{
  "d_expert": 512,
  "moe_layers": [1, 3, 5, 7],
  "balance_bias": true,
  "norm": "layernorm",
  "tie_word_embeddings": false,
  "beta1": 0.95,
  "batch_tokens": 131072,
  "train_tokens": 900500000,
  "dataset": "wikipedia_en"
}
Below are experts of layer 5 (counted from 0) of a mixture-of-experts language model. Rows are named down (a neuron's output weights, with its number) and show model dimensions 240-319. Each number is 128 + 32 x the weight over its row's rms, rounded and kept within 0 to 255. Numbers have three digits each.
Before each expert's rows: "comes before" lists some tokens at least twice as common just after its tokens as in all text. This comes from a sample of Wikipedia text that the model never trained on. Tokens count by the router's weight.

# expert 8
comes before: " and", " which", " but", " who", " including", " a"
down1:132103123186135167110126130141087131125200132168116190093175114167108176097086078111129090173086126112137148083146091154186166118152158071098117142134099154076102102151136143109140143146132094093131135091113196170102139133215152177134123116
down2:110122137118091147088141144123093160097076068149089118155148120087102110152119154173125153139132120092155112135129151069144159115180078189157134155159139156144175124130084039127195082149113100159089128045104130149156114139146155160139177149
down3:208142146122109162102144105090133125163136117145126189104109146115126135126139115158191061101140093142106117082086130150095117111124159153116165139113172125132110136138148101129116150107151057151145103126189137102124108151154075063077134158
down4:147084130114130103045176171150130151120133183084164095101078076113108129095107071107078148156150087100134143150088144109128144109160139141121099103132075054114133124122120114088062101063119137053126140128083089144160186126154125191129107123
down5:184131142174109093142124209126144111138166137080163103203132128155048135062127161129174109126080109097077085080132169153140103115140104161173152137167157116103123093177082156097124182104089122050121152178108152136106170119109116171148125072
down6:119099129113134115094150071134120166132160105181152147138161140176132114120125225155124142107131134153128114116135139093146081126163146155190111128155198136108146085174152156156137125197139135153173134113211154121107098179108175123121103142
down7:137130120208134165115122112186172102169131153072090155150071178105173184192151172091127173140142151096121157183157091130094137103162151116131137169093205127181179135139168117173143129144133120151058136169113103123090168087123150112170186122
down8:098104109123122150139085087109132154158078157148190082112097121073126175148090089161132085192140102087110156099148112144173034134115064102099159089118111171080109163125212118166125145121179097065136129182109123180176137175126103038130139107
down9:156110127092064109144106115194092121152162110107184144130159101149111179127144148097140185153156138152138118103142114144151133123129148160181076136170132107129161190066131105144214113146112179120154178134135145111107080114196118122163105124
down10:178087154116081107153123139145097109100157095092127136084140141137079081188089081119136116134124157114160098150122114176177137116218081088128108102145091112152085136141113141173098134110124103120091078176183105125139083135112108057134132116
down11:151157106117138113160093145087146130149171154118113162161177146188092168137140115082123165133154150191128136124145159139153141115171134186157073140101147119187103114152068123154146062135063142112083160042101157113161099136170098121150156132
down12:137069137072146099128147040167104088152150174185140095108134148087070134079104162166119099154156116172157170107151196199136102110112157141161101057126166123162111071151141087132144142102140110157139122120111175103117122138150146141148117138
down13:097101104127130155099106126109085123050151129081179123166152122129120149068152136139107150129177132116085100140052155107142088153142160153129151170133115130131159156115157172163107110121152090147166084148124158125127158129124105123154152086
down14:117183110093206098085118134051106159113106139142119152120152056106146130150127102135150095187126117162128092084131100101143073165155133176182125111110118124120134114167081081066108136134086087082084111112094133167150094128135120154188145124
down15:149132131155163089131195123107106132149183137159049143121170118112109107131103102119124159125110092148135138079070108089146100100154127187106095116132093128108132068087174068091135129086149111156204120191120101115172147135137129125137153152
down16:130118217187110104141140123127101099107152131141117180116085116118101173096118080129194155183088126106153146183092139159128109083064152150126127083100137154124184079184165150085116188133093088105086215133180087152105112152099110147182149171
down17:136176126141180137145119054124128060147166144140127146131059109114166140135162139111158168139154174141086134161077112101136191167099136097133134097117096099074137154125179147181130137169164139126087167119186087114127145148179131114099159152
down18:124133109152138099038084172206063138085089132108092092142157112135043153112150123114151117124105144172118119154088088122131127116113146075143062122161127198090104150102109144094120103169100156099111138101189158223137147144155132164178129072
down19:155123138077073106108103137149074157099116172158087132105105140118117078077108132132109075101101188065077132132123133128148094070157173080125089126122118070136108122161097098143124189168101104125146139082165134096154137129125143171129115090
down20:095073106161181120093141187119136103082063158115126125136088174146152128155143117148151118126095134127183098126115156174150163160189100139183163131185095098198128120062166050090135124106146139129155107125139187093117160132089184105105067076
down21:155150165121084098181101124139141103068153112137153174098145126132081192143106150114116181086160074157065145180200107135104143159147139095129158181080075133129163090127234167134204174168143129132136133122143098124078122137171175090148154151
down22:113163184110148102145141108144113120135083109127073185142100162156094122121031140128095097050123138074107208155128128118101134125145120173083152160135141104073157108118136140136175112132174147122160099062131149152056129166086136056135085152
down23:079159114172177095135091123062112103094109149077129138185141153128170115130129032112154153151138100144148158156144114165109202158117096123142112081126118137159144059104141164110111171132115123117077179135124108086115138172122079183139127097
down24:154133110086107143132130055173136113086141112112072142075099064062066176137138161105153119126077153161118106125127107180157126170137143127148087138087167107106140174108108156089151061163121118114151168148110134092126054070122161145120167144
down25:103135069096112195120135119165127115133141117107155107135126140150149067132114182088118165111117095137097124105133195139137138160163100104136126102073141158106116130119154127145155160146097104117095137139187239109130087176074169074133138113
down26:097082196153123156117119141165105165099176127113120151128126121099082195128068124131106144096178165147155079089118102130102114129168165039104148106127106155089188132152146172127159069173142099174105168033125148132117145157150149133120112114
down27:126067109153160134181120152094126103094173126096123200100140136084103127107163114121132174145120126090114099060136140123084132125158121100132081141129105148188149125072090096137182166090148097104153155154141163132086108203112066125128093141
down28:165121163155116122127115115115095162085129201128142100117143096138146174133110163100133130162143142078184176198134170142153110105179232162142154168107125135167121181159085146091160088125127162178174160148083129144173136066140141141085158136
down29:138140152112117158159092149169140148122106160099105151106122087142139134116100113161115146145160124138114126120193142104087118120141150171048096093139110083167166134112107134149137137105136128105116169043191127143106143166141168147126097154
down30:104106106154135119131130103123140200135150165139122115077130108110075117201144048090149122115111183070137088140103118117149124120117119190162117136121138104138152120141207160101187128104127116113117176127121125129139134168155166107052106149
down31:155113153119119134157099142147116116148114118186090159130145136121159136148088086164135137203120114123067121156068193114163105113149100149102144142121156152145102135131144137101123125131140099088128119113110175084164139107086132176160143055
down32:123153146094140042125145123138143107143142133108120072114165141120118204103067122100123062113132146152121096066101144134146112123082120147078146114149095174137101148086156197133149126138117120143138170136094161102102064118112123149134131141
down33:111111117134129114131185104101163130108140080159124130125131138127154143101095091195105144163108135128162089089130145137112143182100127101106159208134063178125113174134119111169156202072111174159146133132186131129152122112127087090136079112
down34:121123186048124115126191175129152130073144148088105199143099138099067093130141134117160121125186184118116122084089227059155095115098079145172121131147157103119129118088090161140157137139130094148126198153104144101175127138089176155131126164
down35:154098125099136121151158105151111171139166144215124084101121121064102126125072154150121150142169100142087130147140086127092143117106167182117081143177098228126156102106104083133166128107126093142109130196124105109086158111150153082214188155
down36:145073192124123124158071070134109108145133116073124156125172178118171133118127093097078193176121161076147148146128138174131159126104066130111094123103094156133138093133128129137140110085089080130159150161112151189135148082121184117145147099
down37:080143110105150160141149170120139094117114180120132148077101101117100081117103171097079076085151177109094073138157127084119160169154142130106126167145104128129131141171109164156159134151130063157199132145105086171178111167140115139122131163
down38:094158088147128123145152111119110187136094167106125142179124110082127190099137144121213134103126157122146165130127048108112114105131072126217178161104110167108091090091136157083121127185201123075138083127123161113109114093119113123136138132
down39:163156150192106128126178159095142158122087119146137163126130159087135149149150158115144087134156163129060156122090143138115142183143161216109091118192200070178128059122157141100135139138190145183125134166097084089142061178109177105126128073
down40:149173133127051125137130119134115142116130110088189163093141158137158083138137131170146137158119091120111171116099140124103155108100145097120108190094116115083132058158117075133078108115193117114111167129174109099140175148120176046144115138
down41:146079082149143116137197189110154103165082063161092121134101170111147105110123102105143100137139103142174114099100106217194141032116170134149155061170150103151106137136112129131087162122116143135132146084105145145133112106170106186177098142
down42:075144172098088150175083090143127123096114129120138128105069150140118117121129106131173156080153133184108152121157112133118125174090131137096166078102137129183180134116128108099080158101089165118107160128129149155160137117206105159117105113
down43:097135143099171141114129176072104123118117142149122127074129177099075103107117145178159135076126137138090130170143145176042106103084130137214083161160099104121135140135046086094157120127053147106084133078146065156144113132169100099129106115
down44:036202134142112102113086126166106160134122093162142147071102096115086159135109100181162075154089128135167108165111102115177100111190110151112129113088142127144122122126096174116083108133158095124130160094158131152143095187138104208139119129
down45:095128085129184105195127114128135164077172093117145145129147126113117156171155149166108147095136098153093139183127043121147083127088119150177103113125158139100129183163206078146057113099146117110139188127150120113199080131129179132140166089
down46:107118106147124089131141076200137131121096178157123090079113066185106152115129118126114184096114107153178142106100184150112117077109211082127191189163116065110144139152120106131109140089132115135104120114139096177104102115128165129170181150
down47:158158154116162107128144091064177085143131176162115123105091154167124156171116137185185141103136135145140155180110109129140129106140088103130122134046159113119173104106104186135151145171128167114164146119115165103152124150098163165084118120
down48:079106111115128135132131109117095092127158116153124101143138094161181144166136123093107135151101078145101139100145120171182139102108132147114103141104160171175114126210140211152153079137071140150177147094118158137061099150076156164067149105
down49:203117157141185135158097084127052087184061102136067140135079132078160086127100142064152109071149116146110146147120128107152104169081097096159126149039090106171165148149114121134131074125125114109105194125081181121107199151104183122139118146
down50:067103147143166142105160100151121106097120138111151134110138129096104116119147138089140149090123217128135183163108083142119114154081085203186170089192133097168137129073192121169181166113131162124124133161095107157131120125102131154105119119
down51:121138112126154130133156182136114170097098151120091164136129101081062155131157108127134122132098168170165140108164073170118141129112080145158117124143208111117176134115102079137119087149105131095149109118117116169070132109137140092104151135
down52:135079140189198096154171162137074101130105141098151089172123137111100074078079167089066106133141083132144098160079165133137078121144088166188108137108182140146130163100115153122126136070166173100158146077129142113103175149114173128137117110
down53:169110138084106136101153155185093115146152100183195103115116113121146151168106138105129147129083068118183135116058097171115103119173104124170132157134121144173193097202152108145112164140148097106155123096146174136130177173141130134086115124
down54:120122100111150122131108188088103122128129148127087117166098110106150189154166144147114155132184110129125118114139179086147138079124103117145123130148100135160179135146193148123129128121160102112151092132125117108089121170122125069158202116

# expert 0
comes before: " was", " is", " he", " the", " a", " had"
down1:019150157203123123136101221075119138202132042108126105121101140117111184133077144133093098098126180167152156141196121171132147122161094126070167178123170164131141145107136096129126164140135151123084127117111103127105177181091105165118126161
down2:158090125130139136094123135093121171121148123187075158124141166176103146166160120146175113110226117082127134085107134083144130150081106108120057180177205109138114096137091155123109113121103166127093069141092125134144155162182104170168138144
down3:187194155125121110223123161149169113189139140094133147152143085167169160162043180161194158145092138108150102142089109119124119098108091126106093123122150123084064168136166073104096148122134105167122077166209192120140113080106159102121135153
down4:133176067109161110124095167106151048146138103085140158188102132126137128130123126093123115121151146116141129100154175070131134089107190085116150126118097121091135139180142133169106149140108107114147124160159130095110131147090119068157162153
down5:124176123136147112121153121065128095102115106126146132178092095130146142152135105180098125107139177103090161106093117109165136159166117171100162080100067127152130135109132129128065089152089234135113132143074105177112138184131157160124116162
down6:142128158133156174123132099192111165137124061148055171104149161158112153157090112167130122124119137187145177156085112213085124129127110073156104130129161185121119106153071138108151170134155118131171081145143109128117080115138182172109103162
down7:198169161127093074136153108123115140121088124127150126116139199101150128136175090120169132102150147114108127099131094092151099131209132149126141171110145127169120127124127157166186179185139076144147068107098181116085121097105082160157101095
down8:103079091116169120056120116152117051107129077152142130149149067138174138092149138095127118133128075135124133167164148087170133090169094117115032108119103167138071138161181119108169154132111113112060111158103109181192068121121081099115192107
down9:162139096152118102132173105115122127116094137144136049208123082125120082162151111145161119068138097106144153105120114100124150116154182137148151113118102136117166142096143166085121168146113168084131127168137115138112091136166134169087121179
down10:129128149180136125120098140160129120136131141142176116108163152132126112209137147147070137117141110129141097112114082122143091078173137179104134114137147108173113127133078103160163122109152114110107131138152134114092129109140087099098162123
down11:075153124160119100173168165149112100119069154119133117140139154131192168109170180152170149147173127138114125193114196116105109140176086086135079102137151164120149118114120146069174121136174156094130156112130105132084102099118034123093141150
down12:139081077125106124120186100150074118180101126138144042136147162112120137142149116115118116143122087097121107145101208111124165111144183128138125066119196177088187144059139122119088181157103174072122110136134142163119149129117119138133128103
down13:115177148134164129159166076163143162111203128129135088160156112091157134125167140152201133114117092114180111169116141111085135112120114140087127168140137131140244104123165078126184129134128141131170103085108126104166098213115102170154075106
down14:193111145168139100087123175170156121068106091116094156170113114147116147161126148117174116085130157220147140143151184108143094158085125121180106098134149093084124113117143123073111083128085148127090109113131102089120148112153179114147119118
down15:077129117123157124137106085122146117126114104151217087146151145065148114118116135115164147196126070093148119107174111125152150190147148111187158141124093194145152133167152100128158136138137196140091095132140174085108099112165134094122121092
down16:111149168150158163113128101155088135139107135150111093169139104105117087169173095089148138112134069131132148087169117102095119130075116147141097140145192098113119149084107131162155099147160122103177081095097114115121159060174151100198159158
down17:090082108138135115103122151139126155171118122147108107140064116110117094157157125004118101107126110120146115101152180088071107179098086040121167173110136161073109156082111101139118112081070163056166147066141117166130138129089087155123090069
down18:105082124132156166150058167148169099098143101161113171104161073157031097142114084072135104127094083109179165054133063128123124126127104171072175120109107141145116120155162110154127157082130126097120168129146163116078189110154092142103089123
down19:112166107061151076105159145146112127094122127144063101176154123137059138133107157077132146152141163080120123113049099054136125089115031150092104153141079199150055136109115144106131047115118118118176098092137108111112137105164119174113129129
down20:153126071136159134155108112115131111161171115115166076093145134182103142053067106171156134112135135109161207120101113099089152139131113118220117172098228128152174127091173137103125103141097144080165140112167124089099193153092170132078151151
down21:075152112157130117129091041118100156114154125165132128162076123118118198107125163135125135136120172154092072167122141117129151160077102139101117127125126137130105133148114076123150166132128093167131078134103095112063134108096081123122085097
down22:111147163107150123148139074135146128135156150126115159072125147151143169123139124196097113137116202076125131146081148146137086166137049063166073120104149155115140120133120110131109125169187138088163160132163145092157148147137172107132074227
down23:135196129127038137064110163155119141131111117053109102110148119100140136145148103100073125106111090103110076117134127095129125126130167064122115098116130132133112178166150146128171109138143149078116100117155179160225057180157138162109087077
down24:112179113116107152164111196123103170116107200077146170134046137161125158127108165133096095128161152152069143141125106132142135110098115140135084091119098111102151109104077153056135093134122082112110123119117134076097112130083128121143087178
down25:133137098109111175056204111100136103121143053066128093149096141130161162101191136129163096214103090214135108144155139107193165104195147109132155093130145165106122096105135092110128205122127161159166131171157140199094142133111160121166176129
down26:103109163108095116123194109170089102113182098084115168132072111063177151161171151111173134129142157110188176113125170088163123181164160135090157099151151151139182128165146117138090110054164078137104107157098130113099128171135116115110176141
down27:165135116093118116115148130138090128156153107156161150086183161158092147142115083138115092092102126162103107048110154145135116164081153118065152144129120115052147208062064095154179110189095129075078113054113102109185147151147194147101111077
down28:188110150128144133083128135125107164120118104086110115107155130153185141185138097063167155162144136131106147151159103138084120149098090144151171151159083152040156120094108131057104151090153128123139064163169123120129119168075149200140132155
down29:105101137148093113143045080109112089130110126128097102139118114072146093114142106137171116159167076111167170060147165176165139136148134098080061121121195140050111149140128097111105079145149152075106139131117134121145138122102104103057137138
down30:152112100130135092165106101193189150155080123107057114119079143166191084083144144120105145143076132181091140068126110166143159202192119134142050090216108116171159106142135107116129102139114197062135154130148063130172156099102132133165133196
down31:088096129081107116101144084166120142142138118146097152146131177156138123120151115091125095063073133078155193145104079119120142101069092128164116067118152136098120145163128134099169083068166059101151142127127160100117109099134174131128221100
down32:129173059152094102153087157174150151148151144066114084131193157074100151145141187111127119062122065093155140102107105113150156155101071102155140136140193127119110117119134102133077123187166140093137127102131095127087173119086169143168113136
down33:146139136157064027096125197136093166203120125066105115132146161149157154103147142029098153165119130177140126114097094078126160136157207136097122140175153170125136109125156161142173158069122103145103108109033127086137137136104096144083159158
down34:116109147109124089107141099123174131135150215103160112093110097161164137103163159157111168109163194069220142149123136141106146117172148126111132111183111063099127121126151103135097093064212074128160109166113129108168068127114072142111106143
down35:136122128126165136187136157161083134091095188136109098108081144126124134126145127153116062038103177131107159168140114145131108124133140127141137122156124108149137099153168163098082197206140122143115053116144170117094180174117125144116119164
down36:127144108154124157131075163153127125091099168146118060091083136102149105170117085190126092115119126204159154103180106122103103112054131146150114092119144142063095137066087161096152095125109124146085098205134104147135140136103111150151101103
down37:076151103125099087127114144134102172156137174056131091163152134145139166077125115094128125139092121124184130147140135093054189116099116117130170154161130133074144104091129145087177112139095116103123076144120100082102182085096180154162081134
down38:088111131132133080111135130144173123122109161158196104132170164117163111188162052169171105155140117146112115172141085183119087097132118134127121117142086086149149114149131160145131074080115093161157120184097164124092195105072107123093145110
down39:111177178125158116093096120143103128190187081149124133123085127100154109126148124103149079110123092113111192162170103135133151131149113144100196110164123105108165119107121076148154140168160174093026127091165112155062162119120146100133151177
down40:156120106163062171171111090064072125117144113131142125151168129157106045117142054133113129119155171116161103108081123166122096135147113144185138156144164138163134143134114128110138131132134075125073149125155099060105133140174100183154165107
down41:132160175175169137101109170162148150134111076121031119081153050146159125151130161087114132155169139182065157133110097087106134150121126144149123118139145126147123120193065091165182114153160159171112095151122120127195160083131160122118118179
down42:067157188198155208143130123148170140156141078121108181111131095120136145123139098125094119150102135089095155175163126161095103124087136101118086105119109075166136152092137110133191119191152255109086083120085118120159096164145123207141076131
down43:143125131129165107157111144139102160162111156109136080087153090155102073123236136082119121152121087088145148111118117081144070142110093139077147146136149204117103145128158093133126103140102176114195140155151130147130141142126164144113039112
down44:211139122161153096111135112120166144074104097127072108135133108115119116088131095155100136138117108153138091128173097145118086079111185113171152168100153142064100131078101128128104129083153129116137127101072118163118182155096137110085120096
down45:072160105092086134160154170139150155154097123162056117180106058140095133156111087141109122121143116102127100156132112064113140115129135122146127111121097125114140100068130145121134139169104113071156069199176123160182128137066145178120106131
down46:117154101124152156159153091129093151132111097087133103140150137109164121171153099101181102104115107113120107124170111134220118160116094115149134135155100116136097084089075131124119102110119132121163126136107106161153145083120150190119114156
down47:073142125144110148130158171195101105107173167169132133139163079128125176134160146032153136081139108102161163096127158138172141166211150121176113115153160109161126090141086147158184108134151158093202162048137122120147068107150098131157155119
down48:128160098106142177114145129130144093124103105126136162113107151117175148149187106096063124108134171177100169105127115108142134111156131091114125128129136094102101109120134103118080071099143080120148110144130142184158161144161122112068154128
down49:175144164204122169146087079152207144141159136119179164192108169135132114078144133115118141207157135155107098140109144131101049103086112143081171093158161094116126145114095089142138112118122156135112111049105132124130134154177111122205140119
down50:130116178163146191122181168098131144139110136066144145143085090107094098089121105101083080147116119091092121161132075150151129163106090143120199162128175112117157113138125095146137088108111114148121063114107117116126171102234141112080152067
down51:160144105048138102161150084107109088134173127125113122103090061132079094132117173121120182107120083098088099164083124127088152128132153082160082108096099147124097119148121089131123113102189140152105147149118084138137133111083106227107131095
down52:127108094128107219143058107119106155111105174146214117069095155099063064156103108101095125120083144144104092105132116120171130157114121093117128218155156133178107136146180135144131148143105110095074161178079143077091152154113173119105132089
down53:044089168087090146101127124124083124137142150127174102136128149159136151089120075155117122121199074084119164145164119109124116164130108178128188142120196113128090145111162118099146142135128154147102142157136114119125100118132099081045135086
down54:100174129145140158092138172159197140139176075084110150163104083074124151123151151128054138168062162158110144135132190157167147145081082062143154100168117134164116127118113078089125090172104131149161161111097083189084154152115147143078090142

# expert 27
comes before: "er", "e", "ers", "ing", "on", "y"
down1:140109084114148158146124128162128195152098176117108149106157129107114190154144174089133094174115107148158132148056169174175190179140109103090090109073127118125190123068113124139077150050154150104084120177059090080086120125117111113135145162
down2:146125157120118137094092153123157178074091121109057093056181095137083125100131122193136122074125157103135090158190129114143163146081119122077076086127106089128120146137115161038186095038172156132133150150098120146090094110130122117118098122
down3:131157079098093119118114124205090130135105103162084110149135114142170089093101088151105167101076123098131108127145096114098129145082097142113141168103163124119126116146085189134116100120150172110154093149177088102098085095090103087095167138
down4:103125133129126139086114131148085157098157157119118115138098197115115105158117178112109122126149160056156191101160156168105146079148162102113112075156145099084164117119134148171118167147169139133089189091079137098158103132155114096112225133
down5:106097161141154084118163119104149083110116132140168099091115096074075079159175108141124131089177118137118120144145168099105122125097106084142145088164127062133136109142120098138076077094108129142153141117148151095156101110147134136140108106
down6:145147160149155099182166119195095077113115148109119140090141151155105122142090080179075125085094138121156109177123141120119131121092110088105161174115146132135095167138178138124171138145128128142145132121109106120125201106142121116130160147
down7:134094122094167104115174148160127110094132181204080224156114168116122136116188175151100098168122138081097125117136115132177142111177079110106094077082085136085158185167190156174170112144166093115185102132126101151110130112195090148104118071
down8:146165129096140145114143095079147146187134108067139138132136128085138079088147151126126186106123114111125175095097160128166081145097231121150138104122102110108058165170144098109108134110120083157118191113208170072150120101167099091091115118
down9:116147141120109183078061108174095119157133137100055114133138120159118129150109178085198097164124150124128063153128115179102135136124143069148089163127125098120111142155144116106108167101078110142114081127109101095089113123097122109096108234
down10:183126136110166084147071124162157045112132114097127129181168176117110208089081094166125196089175135149170133124093139074153161173098085076076166092124104072025114132119123093166168171143182182153181097066123121172164143091162125112183136125
down11:143119153100076137140109083148121112121153110119081102154119174052179089222134172095122091107090112117147093154154107138150159162146126104193145114087110062119089104124152121064129142126116109100163184200140132153083157105164093124121134177
down12:131117093160079114170103175106115143075127094153106107150108086071104127075130129100122138172121076119132126159121166135166137055122165163142136100120178106143174111116097138135145124137123093107180110079109164119145161094108121132100185181
down13:147147091111137145140129158190147142116113087133175129041117145148132081099100107124152116129086134131132112046105126098138122136103159149097169115095100187135088135129155141159142173130161122164194140149155110147076085166194109093138073169
down14:100093146122125113147131174054154119166102150144147119124073143089112110181088110067088101204114093098087179189094182166145137136163107125120075104120095162119145102126125094077067099102115097101127090154140212075073113149117138123143172119
down15:144147162118105132163122152178127187127160192181169124163151110145164187186104158056172083123104172153171089154107145095103114180123193120144155132094127118106110151154128150101130113138108133043121100126089142119113175108182080110109072107
down16:174113168141162113191148126160141087144156173128170134156126148130130114165138138101145103056136097129118173158187144147137135101033197166111145175134183024153159111140108089076112060170102099149194140165139136096158152150155171151111113132
down17:115203078097134132165100178096155147123098105189139153112139110166138129116140130109114145135093095058110103131077125094098153144152178210111182090147102126107187141116133120119116127146067103114110141072106091170125130183124150134143088130
down18:107141111148103104156070107069105106129142167070178175144084112131146121127097172135108133122110202119145155135100096124096111109124116178096147086123180174116152153154142077178109122121160145112184093123208105130105125156118157131101189124
down19:126119098136144154216116167124121131096168097163118084127090061084148054096143090172090124111109164144154140131094113133115065144155118138146171129105161099117102120119154109129130121161185170088118146168090158081103115166122137185139170199
down20:128101176159102100107149137149101109117144147117089114081089075158124111119109082093078125183114129170135143161142127096125154145098149092111175074169144118108090052089101130117109147090073175156066139109071111120073095135137051123146129151
down21:093115075133161164108131115102137132160146190123104124151115139090159155147154129099116127170053056164172127175158094111131133155179100108099072080149157062147149101064119122092157153087107187084120128100101124153083118106145150169093133109
down22:122076082100107111167109108139105164152140097156134132107173154107143158117150130090150099149097123125095139135174144128157134098143159084084161092090118123162121182147100139092138168197118140164100135142146119131147061111102087109123135138
down23:184140115127152146174127064159135111072096189097127120162150149089072169122133114135180144142149084104208101154115149165130100166071177080097109098135123129130122116118139142044129155090119127112140150129115158108152146192122067088125120148
down24:162114134133228130091104089083107164110155126149089119120145158140136131178150098138135163166101107165126163091052096109136183089102195104149164182113167110092169141086082111135139143144108122122132083105127137119178096170117102112139081110
down25:084080125135094126106172102208073136163135127140124163097179123103125118144139150133076063195166141173150115123139124205148136145083151189152144104108131109157072107181157066167097222114143115184149117145142116135148111132150164129113158153
down26:142125103176129136094186170114154113138199154059119088157101141128170167040125157196142112091156116099141202141130187082143164140110122096126138128113134120105129122117087122101193115172108170112096144128204165136122124136120132082091062171
down27:128181096159146060081067151137148118151154157135172119120123170180094138108151134105116127105158086116201137106115095068157138153151177132113143089161097146101094123141133141097174096146246146149159255111089185177114093192137103128172160145
down28:082151182150145108103127123107134113089195145106106130107118077183140097127179155134160102131156134143190128079125116124116151111131071115151122119154125134126066083108125091096149086064141157131089111127130124145143153083095149104147112070
down29:113134177123129109134130095199105134160128148110086175132109113140102155110190099091111131122172135126150123088131090145071161145131117138052142151123149154091139181074135117129109045081146112121134113102139095164149114083136135117143139105
down30:106106093115136091121148093103102058094148099142135132073123170116083100193184071118121101134115142160137143134156148146102120139146147108139129052171205137125183121146134121099134106122157077052128159073111167134128177128112108115166096171
down31:102165116130108137150083168122131130129171119109096124161167131134152162120076163124098115151073131130127155088116142156108112148120164105149086115062085038105042071124132139103167113127111122143118066064067093131117191123185139179120118130
down32:134091146131101132170125131185091113112084146185109097149144070160127137106156137112145133174116102137137085095141104157175142138137158163141100153093143125091142138105154142146192114160139152144167165174153091147121109171161168122135123105
down33:138134102126197143108136132091179129111096084097081104120070157114200079091130110140158142140114114144078097169121153124131168130150105161097142112143133090152122144160116083099084134122114120183032159150107090168176108129060111186129145131
down34:112090124143124159096120050133095161111102144171149090109134115142103098138050158105152156160113166138116179100106094148121137135135185122105140150189123108089099095071152074170140137157100088102104187129092060127151132079127160126097112133
down35:138125105132088083157117105190121081101180078127136113172085062128105130151111141138113132086126120207126112151126136107082114092124177127091142110121177146093128131140063179092159129098086102104097192135148103148105132117139154108081051122
down36:109148086142192171045194089108132089155100098127090111089086164114086145133069133107088152162119131095079184122078154150099149161138120181196119137138114169133149135164168098168099095186098104114178112160104132108161165124086157138152109124
down37:102141118118095171128133186169089166115112113123147144125082096183068105193176103150094158147068158171149142178169070173198189100165099122099043096153145076151057110151129127063127136070126131147135174167163098095154138168136108149084165136
down38:107138082063158158182119168107149148138119137170133104120144096088138125139159111167129126128142129122137129128208105129147132138143136128087137090161162113163082128115144086163130115131117104121099144112125136081149102120141143119159133132
down39:141154151094066167086084083119134084165091124171128183174184089140136118094145174156128185150154209167105135164121145144145107069118158102109122160118161131117141129101147128182156135108116117120059157120119135118081106170091126117154133105
down40:093153122133104122124154174102056093137128109107137107144160159144097145118131136079160144099118203136131105129088090070140149155103100162145076130183101126104136091136139111143093152120153143143130150124138133065087120176129123148114118122
down41:129134174124086136098132098106118101070198124226072119128063084119134088147119138145140164077120126124072219160112099093136122101207141188144102132098066147155158111124170093152158092185052181136092155125149156117114126042075068088110105162
down42:153164119080136093066101111165116125147122096143100090138119100163105101100171100150101175162105130140086196133187188121159145108187111107100210107154126184168097097092095141204117164174068051115135075110178097151116058125092141107102141132
down43:099189112120158080123158079098143096073164195166141107105149074153106157082169121082166155144160127141186128113130154142088105177147125185143117111090129105201082103162103071160163120113172109116101079130052132134146158141120104160160197154
down44:099169103108109096099141141172135101109125093146178159100107118076121104109190144093107130147171162179151128125157115157041125141090213114140154105125119085147144137091189170139168135174145081087147133116155150118089144140138111103218158157
down45:108126185084080108161087105170123070121108118082116107110153088123127075140104141126074114164109144115141134154080075096113167087110132200141163060168146120182086136140131072091112099147138093148092038122189101080156132157076124172173129156
down46:152085134119105110179089064144098147126143154139159138100100110143113152116103140143143140090095169170109146069140128171068127080111128136104122125130157163100131136096127139154124090087088125153080157211149179099164142133101149148100073111
down47:137129114140142155125170095126090129048167152079123126121158147084099179098167181096144112109159162137068066091146107136137086142120149116130129112089155157159152069127161132148102152151143078133159067119125156105222140120166148079110140106
down48:148147163112186098170159167117095158092075144141177113124117112184118169124191089089132184102151100107120158138158121127131136107103084132168129172117133153128123138153176194185104178104123107112164201118090222095134172162110127153090174124
down49:093105072186128161120197169122113090129134122162144094177120128170111145125071123148142171153113094118111106122162155110149136193144051130178155065105138169091109150132115121105142132174224146114102091126138179090078124088136142089153116119
down50:142135108112156153145124138160128136210129176133132120112127103123066106092167159142095144107140141159143175140154120138162132108160155133179063159088037050135084105105145090105099132099136069113126145135100163125144145096141148146115119098
down51:154118165153116132131140088169154188154084125176072126121175127177087144131172130132141136201092177144121076147124144091208145113142142090112186141200071111160138139123097144098141110076130093089097117139155126173133146156163111146131095140
down52:187095154111098160087089093132141132065129175104111168175084046110078149105146103164129122140154115138128095136138146162126180102106079150138134117135134073121151121145086087110112136084109079157132133166182099107133133119170067158183140118
down53:101146160132084159151181090108121147122127155103162205162082144101148122176165176159110143135131112129137100171131078142155180129133145098061133132127080156130172173101123176083131150097172105164114141112138073138141145111075141118150160127
down54:148139106093172050073144138117123127109185233111111188185102130162197128137132151077123144122093136153122125141108149188159119149136135057141136121194149175157150117096103156069148160108126098122165163138088167121067066113153089117152142129